{
  "experts_per_token": 1,
  "d_expert": 192,
  "d_shared_expert": 0,
  "normalize_top_k": false,
  "balance_bias": true,
  "init_std_router": 0.00624,
  "lr_router": 0.00108,
  "norm": "rmsnorm",
  "tie_embeddings": false,
  "lr": 0.0146,
  "beta1": 0.93,
  "grad_clip": 2.0,
  "dataset": "wikipedia_en"
}
Below are experts of layer 5 (counted from 0) of a mixture-of-experts language model. Rows are named router (the router's row for the expert), gate (a neuron's input weights, with its number), up (a neuron's input weights, with its number) and show model dimensions 0-127. Each number is 500 + 25 x the weight over its row's rms, rounded and kept within 0 to 999. Numbers have three digits each.
After each expert's rows: a language model's description of what the expert responds to; "comes after" lists some tokens at least twice as common just before its tokens as in all text. This comes from a sample of Wikipedia text that the model never trained on. Tokens count by the router's weight.

# expert 42
router:499475514466478456499525509537478495475496503498478519482474516551531511479531503508503478478494459535525506553500519514512502524523479508484462483529479537475516521482576530529469519508477518479514514466501509499513526507510504519500475498442517515515502513514473474520485480509490529493552461506467479437468531493487507448489537505447495466509510466510514517541516472525510521492533
gate3:482507530501500477496510503468468461515482474504457483520501555482517433471454509502519511519490517517504497536469494467485517489515516479494510512508506498474509489513472538465454492480517516488468515493446516507518479508455526528498549501465496465490568472521511531548512482538491537455462503519475506516485514498513503487467521431492485476501514504496519547506488506470462488507493
up3:511525582537523519498460514510493530470529509506493518476508473459492537520523514487462507498504476554523510511490528463506502465514498525454502501528518538479507540460530512505531501537488504522496463467539487516475539482475540495500492510498452484525476531498422474512509539454512535513510503478485507494523506495498488497489503487515495533510511500501520470463494494555503467495488
gate4:565545498469493513491530532480512515515508525488512521454510473488522504498527504505503500515491466498479453525494455510549527508528461508521491517526542513472505558488515509490507521526536508513503521500486506513526514524517508529487481472433491479528480473467519491497506471535461502500532482487481505491535539495481515486508466455530511442475509498509463458509474522461532546489474
up4:486465472508530467477489509497512500507536471513474536513522514525505525500494468514493536443511517490502453458494508522456536512534494480500466453480528499521459494491482522483467500488500436478508500485483493510507487545522494501501466536542550502461475518472486525484487550514523474474456528504523506542507481497499479496511467505509464540533537508533501529515506509535483454526511
gate5:473555499502501507502440483562528460490517528512488540541509441522542470541487513525537489502510519488522494529524475493500493545525500482486506500486480509511471470467532495534518494522436498463459498497527513532516528519481490503482477538542515496490500514537524458499477508474480463524500530492490503525511506491537518520507464550475472501525491532508502526497521475518491479482518
up5:539477466479501495508479510489492503478519539459502491484557468515526448541477512478511459515489509506488487498512488530489503466506523539495490567542506515493489485471497484490469504478474497516508529510520490533499452510466526508488535545515515511546465499524491507492494465484478508555510515513492517533540464458530503566490555501508479509459488485471501537491532472506506515517518
Description: Nouns naming kinds, names or places after the/a, such as name, species, Genus, town, parish, municipality, often before of or is.
comes after: " the", " The", " a", "The", " his", " new"

# expert 2
router:504492527508523487477470469547515485453500499509518492513511495510539479512522474487478496527540474518485510582455482531496517515442463502474509484519498518531433514494500502549484527496523517528513525454525514524449526523511492503508500512467508527518476521484536462515493481530472461521527477468511522513481512496518530459504501520480516470459539457506508507478512483507518495469500
gate1:485491495532489509481503484506540479539475534537450494510510501466497448480487513454504516501487425519488524530506499506537475494500466553514458481524518475495467501504511505525435486500497503516493501464535473482529520499530512471476489515496534451502489542474499502471512507509503477495522488493487484491535497483532476503502437534500459483454478493506542480478520507536513550487513
up1:487469516481487472468509465503496511526476480560467522461458535477487466511519514466517465502491493508544528470503525495517480481503485520539508505500506499485453546454474522506483479514511503509499553465513518503529501526504498463467475524503515444485500508512486507483494509495524512478513499528509486505544515535495523468461493516540485503490460465447537501465550448490495531461488
gate2:503512476529484495485512511502503494486477511502560511489463518464485522492494508468468538518551479450491490479505514513520515492537516471475482484417509536515484468490487486522475484523470504502503497500491532500531465475494513454478515462468459467521545500488459473479537486535490523481508479476482447476527511491496479479515462497547519493478539505513522513489484529485496528561500
up2:532512481474537491531497466520445488469465523465495473513525474485510493451518498476475525497502510479539495485529554485551524505494532527536529513480478521511497465493513478554531507500511508506494535547504486484494499497522488508492515552509490476527518539526527513505455525467536508512494499504534505457518471488480511504466473484457516454503506511513474524484459477485445466483519
gate3:467496489519515471522532468522531471532506544467548497485484518484513481517476528470468472539496550492521479520469493486472502506493466509522485489536451479481524495480491502514485519490507531472492495469475504479516544503465482546513486484550496468507517483499495499519478485501522477512536464538486487492476504503461477461513484506495482517451481526539532456554522541465513525506450
up3:499511486475507526506533531484455502502528461517493489478535526516497489483517492503486522495518523531479525522522484475568492512509505480552510513490477522484539528531536499525512483510497449495518559505511530498449464507523492507558498504488506510500513480465558490475526468492487511510468526502553505542505474532497477495478517498526517491494498534493511467529500470515565449463502
Description: Word-initial prefixes like inter, pre, sub, non, post, multi, and line-start hyphens or bullets in infobox-style lists (- Headquarters:).
comes after: "\n", "-", "|", ")", " co", " re"

# expert 19
router:508497520523504487498447492525461491455454491494521496457469479536519503521490479522502501498458467496563528561471501541455472492484467493518506490496538509521487519470516491515505471483509450451488511487532483519496503498522516540540505516490527507539502519474482470516486481506460524544511514496509501508513522460526530487514500461450545483471499496498485504552539503522525523495500
gate1:502507510473473444465513520516509491519466512507490474534442519457530491503475559514493528473495464492502524497443478520506518500552520461514476500549509534510511494494504515491508507510506514492505520485525499472496487487511509556489462442473529498564503494534542472511477506491502489500511508503503471464460474484488511520529529498476515502488500487535515471533531490495546496437528
up1:522444478532526491512486483516476506518502507524470521541493483473529525518541548533536520494476521502542523489497441532459466502513497540485474472501472528519496487521503475545498473540510487507493541506503481485500466463517478480474465495486481525514521451499558501487524483494516497535517527557480453509447509520497488479506510487505480505511516533491486487529470542473502498478524
gate2:511477505504513518508529520495458487492481512476542442522460562510508526494478494479510466476518509520473508529501544517473516480530491480470505500512542460516497487467511503546517472512492485531529514490526528492508472537495480492487545453484465508502474502482515460468498535529526542499510530517490568523467461519472521479492468522485493504530479513525501551488533526488537524498496
up2:491495536468509491507462475513536495473552523516465534481516453493515478507503517534491519527471502519491499465500517498498511567466518541528527501484479537460490510511460512475497497471510478464509514491456526458519542470528498476548482551478504493492527532512508496529538472496515499468509444496495503498504541488494469524486524495518439511531505479471522482485491492463486462516507
gate3:503529519470471511478530536489505481517506506496501526487490533511516512514505499477483524524503531522449551493437529511499493499466472529532511487498499519524486512510530520491466506507510478507512546531563477532503463475550508508523481484463507486470507511503494501469508499527476508431485521497496532454523516502542527514450538472511486458485513491508550467542459504473480486487473
up3:481479526546482494511494543500503506544444527494553484509528500515519465520524513497519482506504517486463456480500495448533520506533514503499438534516514469474509511488506522490487474486450486520509493481491500463494480469501497500538529523519504533507504530495494503515526479528534512525541536472477499458477502533523462495517488461517556510493504472515430481459508473482490500534481
Description: Labels and filler cells in wiki tables, especially election results and sports standings: Independent, Votes, Candidate, Pld, Pts, empty cells.
comes after: "|", " |", "  ", " Party", " Total", " Billboard"

# expert 14
router:501508494561496459486459491516495459471504478550510494507461512532542481502466475451467494456496458522489506554488493491477493519511466490501493489525505506528493511483484508473479494522489503487461518464505461537457462484528497484518499500467482554491456526512520501553556527506479492476511519481503475482496521461510495442510510491474513485454511506530488540513521481491466503513503
gate3:500538517497539499488530522506504491501474498545511442463462470555493526469491472530534502469460527533499536506515493524468474464493488492517492489509468466473514530473473466491525507493507482448470489526450474488505477503473433486532549496478533533496515509468481494488518512505460505494487492476546490489522517465457502493500511472510524531469515481506490477516504498537476490528477
up3:526469499501504495515509463494540521512506484518513509494484507460495485506528534484518512532488498595515526458484471487531511492486516496500465467569516471510529468494474504515503514526503482480479488452518499498486508499492558512490492466552512528500506468476492511510554513499503544486501511532534480451516469478457497465448479551487502528518501478497489533515535495496469497487498
gate4:508481528514480489516535508472505432447485505470539493469498502501470475463489489491517478489486543509518468485488492535527467542484560503519463475499493516515507506513463491515503498544512521506474495500521503519464462560522496512491479524443467464490494535537438500521488499497510487526457475487483489466523511517533522474510453489497527484498521449489511489526474483501489523522503
up4:504494504511488514467490542501504547543511452497462502548494501524508506500548477523506518502504473508490558544495480526489510498534475500501495530483522516545474509519506513495498509488485474516512501475449489515503512496487532474486508508539532532543524474516514489493525492506513500487542507466506544582463542486456438509535507518516478491464506517479509504472551511530494475507467
gate5:503488541531456454484442547508516495491510482461487512523534493489532476525487498509513496508534530509481480510506462492503507494511464500504471526490487518550483473487485495480498519497510526473508555536523531533534489474527478527520512515481513503466494520508471485535520484493482498505542508562493470488482462486464488511528470495470515507498497454471474507512523483489448559526438
up5:488521520503474505495477475527520525541493524521496542513466498501495486506493476499512503472448483481506458489507530517517541522550455486494503543450492511526499510481497530490481503483516452478522448462471467464544537539536509503493487543484514525510505499505476474488529508517545493507504507488467489483500487478532481519507453500520477499493471463522518534497440501471456453464505
Description: Lone capital letters that start initials, abbreviations or codes, often in tables or name lists, such as G. Cassel, H.H.P., PJ, CIPHE.
comes after: " |", " (", ";", ":", " S", " M"

# expert 20
router:515478510477513467452491445525469533486514469546512528483512514550534477534488521519520510522481476537527560513497515535530506495485469479533483499531519538510464481516520499527501507533483508468512489460493551471523443490503503475520517508446514561479476508513481471522481493513492482515528511491531489490512508479485474497476531471486524465499500491487499530494537512485490473456532
gate0:483498456487482479469546505460470483424480460473461511504493520483521486525464492530491507494553501534498481542508437492500521515552468496484489519509522466468486495515493497510477524515499499486469478501473496479482510519482493506465512472455524471494502531461491514473481501518518470504509516498489522548488497482479499437477495521479502557523517480520500485472546499454484510462498
up0:496505455491517539531493536503473565482508472469519489530495445515476513499451435478514520540499514532539511557530468472521485478530501548520495554517478484473484508481564451504491490507494486517499498474478484517509495500525496480453507459519500472460508479517495497487485502503500461484491511530503461517491505550475501517503488503506496536485502532493499502532476526475503482482491
gate1:490504476530494484484493509511472506527499508544496512506480483534548506479490491489469493531456441473512510499496519508549471459495473498505510486512505482472560512501523480508533468516501535505528549497451509503497452507502515467527495511529517540466487508504509488533513503497463478525533483512516482488513529511542494479529528514468505465498500476495548512558551493543446455527500
up1:519511487453505507446473489467436495478508465510533502510521477467522484522472522480508486522516527536488535489520498488540502458555428504527523467520494526508462515498479557526506496527482518472504469506477446480534490507480508548494535516483455494531495488522478476499482485499542479486486524498501510530517494522501482518493527492494498466483506488522481491483548557485504501509522
gate2:503464449500545471501489473519512471500428516545508518492521518526485479562489521552509526446546557503499445510497508490487477539503504511518501514476495526529477515484490547493490461468506493504510480509516500497517490495492550507541507502475488515477482510501494542503501481507525474496527486511495540508485490506529551541471506489478509535501468537505490474450495521485467494468502
up2:502496499517498511514547512478491452529468534500524507508480539530468522512499516473508476485476507481524463511545455469479484517493510518452491468512485547483525490501495479504505440544474522504480528479502528448498524507477484539500505514520480469516482511532503448519471522509469448522476474506511530498480499523444518504519478516502508538502523499488502477431480520553482492473507
Description: Commas and subordinating or linking words that open clauses in narrative prose, such as which, when, where, however, because, but.
comes after: ",", " In", "In", " However", " time", " one"

# expert 33
router:505480533521489493511468484493465539469535468497514480479465545547553524523532461495491505499499489553467526537470486539491499509480444481500478505532505497496467519511503504481488508534498511473479509450504527556475493496510466472476535517493490541525543519494477477501541529488504514519522493481528503432498514485475527498509501509485485458513488455497452537496493511505468517507515
gate0:488479520491464490524507480477513503489438497523526486519488483479494520539486525483513470486528502549516503461533520507496496477495489566492469488502512546505469495470487520491536513457501525488447487481494500498510532487506457510506501536533494515506490508511518491554511518504512550521490488470451525486512521511496524518477501526505504513504485455461510481448522469574476452546484
up0:512469515448518496535486491535489523485528497500503517497537471538487495534455508458475455543501472496512497507537511472528533474479455517487474450518531525482498551483497502467548513504504542512483496491505481485529470521525514488467521503537464504512485497514458481457495499500501515508497472482469494485498527523487544559530493508512457468478493463496521489475558476495507488532491
gate1:493463479521484515474489523511495538493508487520453513501498500536480465505514506521495493506471493578490496537547515495540538502530477483533506500521519510454473508499453553446469519515502514510469507510490447509456466528504493490512510505500475559521492530454532481532479533494510506511507460528487543541529520493515521483515493501473513518473526494493509513481522526508544476487531
up1:525478528522446496454486502468522467506479474460417528539500510493513478527492483483498474440501505519480501498470475511528518490522518467497491511530501506521486475522533481490570466523519509495490479501492525500503537480495494497497522467480467485450492483494480516502528501501474483493491466560527533489495505526512485485540464510493549490537496505489521466475546472526493504513541
gate2:505479539507515511503504473501505518464517522482505497515459525496512543526499460554522524501478539512470503535495534543477531502527519444482501507536540526530480478471503503464479492450553511482526515472488483500508507526503525507473507513549538512477517538483459469492541480511584496498514503487501522485495491491480527486512513468490462517535477475483496529524488526474484467518489
up2:504452501503532493466552469515489531490483515485507493518451484485545530494503479514512480515506533513486478477510513491469532498541555460456463503503530483556515517497510488482538484483564504462480491508513508515506475525511514488484474462497545498479492517479478503546506478456574513489475502489521528505504509503523498489524506469475489475540456521489527486534503516485469488498541
Description: Subject pronouns and infinitive to at clause starts, followed by a verb, such as he must, they had, I was, to monitor.
comes after: ".", ",", " that", " where", " \"", " when"

# expert 36
router:535479515486524472463506492496513537520515459495549444501500538550518502473470487540531455453489463500520539553474501509495524488485437499504476534524537506531461503467526489531498504471494478461505466476528493527456454517515503508503495495461505519498492500477530457510505522525498539515553513520510516491515489475494500501507498505484516451493525488476482508519517503518502511478538
gate1:491502464437489515496447546490482538498531522485489519472524540538470509495455524510456513507546482491518491483513480472487521523473508485511548497466511500477483479518526560507478480494508494514494475529466511545484497501489541521521532528502522473544520501524521486478477531481480466520521520517492509504523509477504473551503461497498449466428508490501498503509535492512483517490517
up1:511447502483495502504553508483524484493511473504490538489483469480559489505536525511468507516506488503489512473501535498517474462504476509471481564492531503556514481521482474495512514488480507518486579489537498514505523545491491492450484474525517515504461495509502526510503489516514508494468468518512484510500483553443470456507529470477491471554467494503475483507487487525508477490450
gate2:498510481495539472509502550531498528525508494518503556485491499539515455511523494472530514501485499539484486504474524505495537497484454510505499559486518555496504503472497535457521486474535514470516494475512513516516511509534504504487476500498486486524473469537478513516474432463536461500541516497481496526471482513468464491504504518524488446513472487552518459514543501520488485453487
up2:511508512548460498469522442500500501504500503472502499494499509460500486486511459513489483504505526441515472502498517512522493539535512489524548445515475489481489467499457509506467524514462524513485502546465517439467492503470470495508521496510532487495514504463518518514522529522470524525462449521556494501530503520479525500526522508468509553491508486442525499482481490504508502553515
gate3:475525404440512505509489518553532510555493509507475490519524507460490549514500510487478475504525504471505503473532489504509479516482536543492496512511499518507498494518474510545495511526491503477516500512524501462509527541466556494519519515471500514516488523498506468504483509453507469485578471562524481527485500521490519506507498506503475525530518476517502490522486474536497491529493
up3:491473474482487508484485463475496542551509487527473510517495504502498479491495444561470530488484550514449460501534489519514452513533570499512540479488449487459533531466516493509475515465531539496511494477495520468489498475492504523510538497456459492515488522482515501471509487517500511486486454482512516467495494472468526494510478502493484488517484504495476491502489465496515499547451
Description: Digit tokens in scores, statistics, tables and measurements, such as 24–10, 1.38, 5,715, often within pipe-delimited tables.
comes after: "–", ".", ",", " (", ":", "{"

# expert 40
router:539488522509522467492477473478479445462494457467545509468527515538513513515526503530482489465489479528538538557504484536474499485474507510519511494511526505557480487489505530514504502530511509471506516480503496486448515539511478544549510519467481554534494541513517434510495474482494509493519509519513525489499519501523530479491525497477528479466468478480480503478515519537487508474528
gate0:496485492478536547500547536497500482548495498454507553472500456505476498502477531482493485468464507519506478504497492558547547506508463456507490545501456514459528461478558471516498484504493518424489484489486487493519488461520495491506504542509541499500511500517466510464465475516530511497495503513487513546485505511501523497497496458524511473512501485522513494539482483477490487512474
up0:494500479531512490505508430494479515496484486552497494496512489485449553486477506484515493531506546486516475496524458472475458476465486526524535484452486504529495545504479470495531503501441487470527526501457490483481469497482480517477506492489475482466460493480524470480486530500473508489530543495461470497515500529534531499477495488528509484494532529529519493547525521548521509503464
gate1:513520492507499475518449466522471481508528501538472473519509538529538543494526512490481474490450485495501475512428506536500446525486504485491510538509501501508534526513523522480486533529495466492470529521503476526510532496481531551500514539567508479540505519488506459487482475489504473491497485482523475520519546500520511456490525475488492494459505502490487471473545515486523543489484
up1:505492493524509525460500529482504481503460471485529502496493525514525482495490522482478526486504502525496495524524499491513531500537498556518520493536533548489475522523505539490532489506516465484505443473552500500508512462546466478505467471469524476494505504487497546527533511448492544448486521562522503491501490505516478475480456453460487492505514472536486498473451518518475474498498
gate2:513474491465558501455539526472503500495481425517484487484496496509480469516499495522464484498488483491483547539486533502514510495449472483510508506499491496495503519474541489546456489523534473491492524508471483479496520479491505530497522524517499471473527533472518529505553467493467566531510502480481499508537506532501481553500525514484516457475560496502492482472502520523524496529519
up2:525480479489544488488536526508530482515515481494494530523478553515521469525483513509466486491475498519521539484504518501507523485494474476481539502503488534490492506473516481537475531488526483525468469515465497510496492497485458530438536493477493537494522562529532487531581493517511472514501496487494501471487484499487488529486508542512442496478555487517531480505551525462490487481509
Description: Pipe characters separating table cells and headers, plus semicolons and hyphens in lists and infobox-style fields like Starring, Running.
comes after: "\n", ")", "\n\n", "  ", " 1", " MF"

# expert 3
router:491464512512528490527521504554499522461504485516534473512495513519489498489492508498486528433478449509515482546475474499460508501474464487502450482532511533497453478464514469481498498491476484461479517453532455527452469490525506496521517525468506551516506515469511503512503471481498512483533530519570476485520486491470504511532482506463529477490483482511513525515537488478494511487537
gate0:495516478557485527498512494526491451548493502490502434483487512496499476502514481497530487487451520509520480525517464493541555493512558532497472481485515500533492511495488483492506476500510505495494443518474554523470458489512528502495480473491538487535529490487549498526511453473501503459468481506496509474499489516514481483469485483523553469476473569493509518494502518487535507511478
up0:523468560465485474525457464528499536501542486476527571502505499486510477504477523519496512502526496481513515528494510486541492478546464482488555533517480482470498458502480506490501486512510528539507523505542496508502512536511495519483537522547445498510481478485460500482523525542485473514504497480516501512536494452515510550485545538514497500466500494507454493509508492504487469538509
gate1:517473510505554530509503510515524496468491511548486512516504502538501549492501502511476534488478465480516500511504550507518443508478457498485520526560515467532482481471510484473526512474511478537513517505545502513564542506458491468462501493481514485522490489522507504505475492509487463510471481524475491525510512512452502502485486472497509475522498526506510501479455494476450546453557
up1:523467549518502502466516494494492485525501511480509492488487478456498512508524492523545487556484538505485517494473465486500503488516501538510485471461544521494507510487501452517475468502523500443473484505468509513446452532517514499539517470513516498524513501492495499561530507492487532468520435472483497468490474485542497493490496505538531484488473491479468493560530508520528483546522
gate2:450499520475535518483501473511546469464484468530508510492496501455511487513470477507467515527505529527497488496522493465512512490534532491500464527513487482492489508471533525473527496510468496480509479503479506512484526497520526499490467487504511533526478479471486534566483509490466464508500522511472508452545476491474517476520518492499446465488466494436515494461579530524533499494476
up2:534482490542515491462520512446496532514552479497460499490510545521525518477499515499497521509497498534508497485501507508524515503494505524479460488480532531470526517477471506481574520504489486493506516444468533438500476519500462475523530466483489496463472513518508527499537564483503516496471453501521511569492512533503509531500507510469490488514515494506515505512529479476511509526550
Description: Small integers opening a number inside table cells or semicolon-separated statistics, such as scores, times and dates: 3, 25.3, 6:35.
comes after: " |", ";", "|", ":", " on", " ("

# expert 17
router:494506508529514445501485483494490521451505474496519475480486484532537502509524501493491457462447471543541524529519509555480537492493496494512479490534516529548491489498550476510505469533505512506483492475497501508501503494523528505503480493490487521472482526526538460560498488524516532489535521488479445458544561495492477499494500504489526464504460513523478532480525518513509498532543
gate0:515489420500541566503479526572498499501509486487456470500495505489534492514488472533534528463487541509496530508493518514498510498524491508511454465491508513492478514515542500490520479533499502529466501521463449508530524477522532542468543489524502517460472498541537497510497482531520471483503530493495528455470497473511506469509515507480499472506529491502502475473506551476499507486496
up0:460494416542504556476494559569511519472497481495480474517472506500508495537500483508513504477496521487480482502514517480463554494531482505502471471477527502502521467489494533505497502543486496521500513516461475493541483473487560553463559496493523496494468499523529487528476495517499486488520515491495486508501509437524474490491542535490514509514518499498523488470489511507511500479520
gate1:521494498484538514456490475518503506460513466509549498488485551488517536463532498492547519475431486496484503499492504509541448460500497511518480488509557481496485497508503537506461502508501532535468527506537463515461519542496506459455495516510531541456522554460507480514529511467495513495495488511511517516517496542554504493522513530486489504497480481487515528485522505500519533512503
up1:509511473520460485537493538501512530519500521499464480473502439496492438559462510476460489548500520510527487502519505515476524479550513478521504528488467534527487476484528488452507499526497477472505451515475529485516463492488480492535545503501492516569492497481488507456550511504508464511519494473480498492497504459499476483472472436483528506505488484483504506511515483515479512499484
gate2:527518466432537508469478519483517510486487475506499438502507472531498507485506454514517498514514499440520488563542535521511526518536500497525480481463493495494522501504552539501473470547531492533501524522515520502510477508481467483504483501441529522503515504513494492500505494546498500539498515521461457477524484524476526532509474533481524503483514493485541499505479504522483551469495
up2:520510448495479526521503508457510505516478526526489480524552507468487478486489470489542527490489518492486502524492502512473472500520497498491476484459535492448447497529529490447444440498512493496494533476530502516469490479509504491488457510427493477455500466526483512506535518501532496500456489491506482482478515490510482535496523465524508513524551493520466521473539472521476500526495
Description: Pipe characters between numeric cells in statistics, election and sports tables, mostly right after a number or percentage, as in 42.08% | +8%.
comes after: "  ", " 0", "%", " 1", " 2", "0"

# expert 27
router:484479505500478475521484509498496493468497482498559506503450507532526499493480474498452493473500476500522518523468510529527507525471496536531509497531498521535473526459545524566511516487477499480546493460511512515496465526555487502516505484475491500473486513464539474552496519513465513485519444500549475486509515477481460498504479494464509480495466485500469538527516528509465529458496
gate1:526479549494487480495524488530481464483481505516497475498489507530533496503506494517509476522493476537486552478487534466504502475459501513507497473486514515521462505515482481493546472514508543549445469517495503511477515470524511468522463479464519465521499520464540512497466514447498544498471488512513466474516538475485441512474500482484528505525472510475515511508509558493520437507524
up1:478503479460532509500509496466464470531449468472496485494495511488490462506495531474519534501526491505493513442519514481507515475533512498495453508478526540541542553506480462477487487506515555526470525489500459504442501477497506505506448480530517514459503497466513531497463504493549535475522483456494506466503495474449494457527503467505493492527487489499483474491491484478523486515513
gate2:475491503451491534489446501499513484501482512506545536486506460480527559497511515549526481495523528489475506489497509537514513498465535485467516464481481534546487510470450495503528497506525484481537512499486482512520486491504512532479482517468499498490458530529530527483526456532555484464516488515464482482490504535508499490510455524489515511505504457519475516517504531433532518458500
up2:487481505468522499550550481549510491511505496469484487534508473519470468475482480492503465493508526503532506544546500442508488511502495499494464510489504502504528484518551496451491533486442498503513490513487474544465481515476491471463532495501469495569531489495507474494508476488490495475452517478508519490512501499521507504507482497474489512544442551540470498478488502539456514509526
gate3:520472498484482500476512518478508483524535514447516486470482473486514495511513493533473513478505490515518542511502487478508522546484489546532470498478530534521489499544557492506499471486537536507522492485488476529487448557509559569500525474518497480481508529506492515515448512529512496501506517491470504520463523475499479481455524464486511456499520484507492573495494493516507477500527
up3:521555470502565447458476487516501511445482470514484487504502533506546474508480537497526482494467495481518518506514520502444497533515475530499478529529487487506512519482492514554513505496504494488477507504487506453504512517477487471464479538475480519525509475505477498512531487480530497495488470512455482487546497536479483471533459529504477507522531510506577484497500512504515480449478
Description: Place names, especially US state names after a city and comma, plus University and city-name endings: Maryland, Pennsylvania, Prince-ton.
comes after: " in", ",", " New", " United", " of", " South"

# expert 10
router:499494524484493488491489479512474511430492497495567516500471520520529487511483515508479471484514484515522539544494472533496543514479497485547507473520536536499496481492508504513496469506494505517499529498502522530469485517547498511504526545488485522479513534475509483531478502508483447488559459453474493493525526463543548474515504488471517477471480499515464530490500503492439523468542
gate3:475490490452491507509466541486509529485517493530507462557500483505476531514478513516507515523553491475511528550489554509494478507512488511516513477495502490525553482536505450525498505471511519504484532477522495498478482485531550549475542517489510519495506495492499498429490455530498493473494515439489512440524490512520463474523522524509460506512503483490477523533491512501463483480493
up3:494524567526506456508473499490486530476438486465521518528480478549501499525505497457446509497482507478464464500537499502530505497441501517453464496513522474491488465513498498450520458488481503498524483508502476510488516485524460487558506519516531512518503507475521482501475510504505501505525487520523441468513518497533499504492482496480502498459510507565530510463501484492474488529464
gate4:536503528484494495559505481504515473518477529457472516515458473490490512477528477549553558506499503519531507504485494439548488518505491488478495507487464521502481504487497498522499488528519497549459525500484505541487472504442491550504503502488461523508502491519483495496484514510481539466499490507460520534539504476515520524536438498536487495459520463480487469508489477492484536517517
up4:548483546492489497486497525478531514521560500537506509503512511500489538472499472502472540497471524484494511478482501444540515536502467512536518505473509504534498479476517527511485474467491519485525506515533493460482476546483483536453501556500506525506490525554497532458447474451516465504512543517500517492492521492464527482486483500481483497479539512471470513511517507456523490478500
gate5:484513491489505470510569467512531507473470519492542514526534484515505498461559538508514474513526540461471520527497511534481457548484493504504521494497534507493481479501452467517509488524514484509471498499465491505500496517508502517523470495514504545469514482523519478490519499482515515481536464498438533511489451550485486474495467511501461526509454507549497474508488489490446518475496
up5:548499487498508533518463515533488527522525536474488523550527476501477440506526495451504488497483521485490516503508474474500549514486527469504528520506499522469476511486533468485570523523485510505517489465470517492484516564533512481504532512506497522496463517508478515517525471499482484510529553519508511500517539493545485479526505483475526512506514477482516486529517560534458487480536
Description: Paragraph breaks and the equals signs of Wikipedia section headings (===League), plus "also" in "See also" and heading words like Early, Biography.
comes after: "=", ".", "\n\n", " =", ")", "See"

# expert 26
router:501532525521519492467492479517472489455472540525504532453510473559497481498539517465451462472477463548506499588507470488500546508495523507508494475532502527503506526495518506514543480531521490495474496505473485504499513540502561515500517495466490489507511516470521462502502512501519489504529505472511481507504530505499499495536496475466516475512501470514498532535533490527483552459521
gate1:502532536494537492486494505507476491478535570518478526492484519513472500472503517531477500523528516528511499524474468505529498498558506503516535511470523517489457530524500486493487530468531562551512506534511492497460510493562532500460465513437507471497542502479484500522514462504550545464539489514507510493516522504520511482517481490486551513509525492476497526476498494510498511475492
up1:497464501525516485547496496477503459501476525502482513536505481471536487480511464493536501492443432482524499504450550494514510497515479474450515536486522503495490559481515483488516485496516506474518506500527494495500476532514546486527471480498453466526533509479514528510465486507526521471497513508464502484495454541449497514520524471508497493486479507486495464449506454494548526497515
gate2:482516513522509470496521555562472538467490511534483502476467516528458523503528524464494484492481465527490465521492466512524516524467504489516518496530522524505535515488518458488510498488494492505514473481533517549529492483486475544491530538495478483518515506496462469477485504472473563487502465509526500516502524458525443505514513475498506498478509517577527532488536488501504526516485
up2:506488520488506500574493517524544561547447491526506499485526551485495489507496493481510498527482474477506504517512453471587486506519490508492458490516489516493512512514516512546509525484487450476509530469508484498500523484507517484521530579546518510476495497524527454526495524515508509485486501490500518479495505494545458540493556504507493494479481517527510496514504489496492486487476
gate3:526493514483521489498494535530482495499493530540533500468511503522474540487502519484507487519499494504503519477563441548493518511512497508513502482482500495508550498451547467503541508496489462527490466508467518526511467473469517542528498546539529484472542514533485473480511512492514507520474495521505429453514502549468493497550498522539492509495537464494510524486512522528509517480505
up3:488508518513496481500468510515469521522471482535517516478503530501474460487518483523459477486497500463500518463514500474520529496445478464510483474532496457475505529533522486550510479518455477473503489530513526478489533521537428481537512493551460545533526535480486487472469566458484527480503498524488561495501504522506509474509516489476491497482490486509504483486507485493525507527497
Description: First syllable pieces of nouns and names after the or of, such as Ca(ucasus), mar(ine), ca(ves), Jer(usalem), often in geography or nature text.
comes after: " the", " of", " and", " in", ":", " a"

# expert 15
router:552503495483558462476449486484510487484471473503523491451505532510481501538539484476510484490519487543525516493490499537514498498512521531528457469509501515532479508498527503503504483519490508497483512470544481492488479537537524503500533486457499523533465485499494497524486488513504480513507457492533535479488520473507461524534515469467514475485483454494462569519536530519507566502500
gate1:490527468500521467513530497488470530491492502530468538482476520547457498530469540518515495474451486529469522505513492520490479457501489495561496488515493486476486502495551499493510529500489510465468527499535540523455500460517504549498558460523508478490536452490506509477497479469501479458495484493486529472496512531546491519464489519470516518471496516464469499451517505511476503497493
up1:482511484531573485473522486491518513480501517511528459527495475479517469503479494514501516544489514460513468506528529533515482479505521491520510492516505439479487552508549561478484499496480503503490503527510481515484500494489534489482522470509544516496512485442527517528503452522512494468523487502495501490484489549523542484500520479471518548500490498430498475487473521525479477546469
gate2:491543478477499521539492483489520486470483546509455531488465499500527503485529501477492494560496494462546475519516515502551502506498508488469557476499482517478490527512516502549499492513495498501503481465483531526551494514520484468517516515509469469503556511492523529490528575523526489519477487514521510488472431507476518524501483512476463489503458469520471473510474463484509510514515
up2:510515550525489507491519461543473486538455502493539478479510509514505515479488516460485499476464467512474495518477452483502498451500504499507498472496492490533534511474501536494490508497495454549474534488490527505502497533507501507514461449544498532480492480554508478506487499522494506506485490483534502522465547521528501488500471521525481559453477495531543448525532504513471538508474
gate3:472519474476525496518510485497496501487507542563475491456501485539504501517575474450486503505510484446499506487511511503463478487470512499479479454528462514535508518492476512505489492507502510499503457498486480517489486508527454516485480555521476503485489546498503519438437486508500445479499506479489506508444516485502474499552492470483502464463493531492483476543520500520505501505499
up3:481469490524509489465485503509457481481498471494529526523480490452503489482471530511486501489469496533450484481476464479493479492482497528524521530487500475477495521503466499504531497482517474505491519499487527492440489487504462506503476479504508506487485517468506560511487499466441500514442523503470512496543456523510498528464524522502468546492531451539496533447447468488541513492484
Description: Coordinating and, or, & and commas joining items in lists and series, plus including, especially and except.
comes after: "s", ",", " such", " well", ")", "es"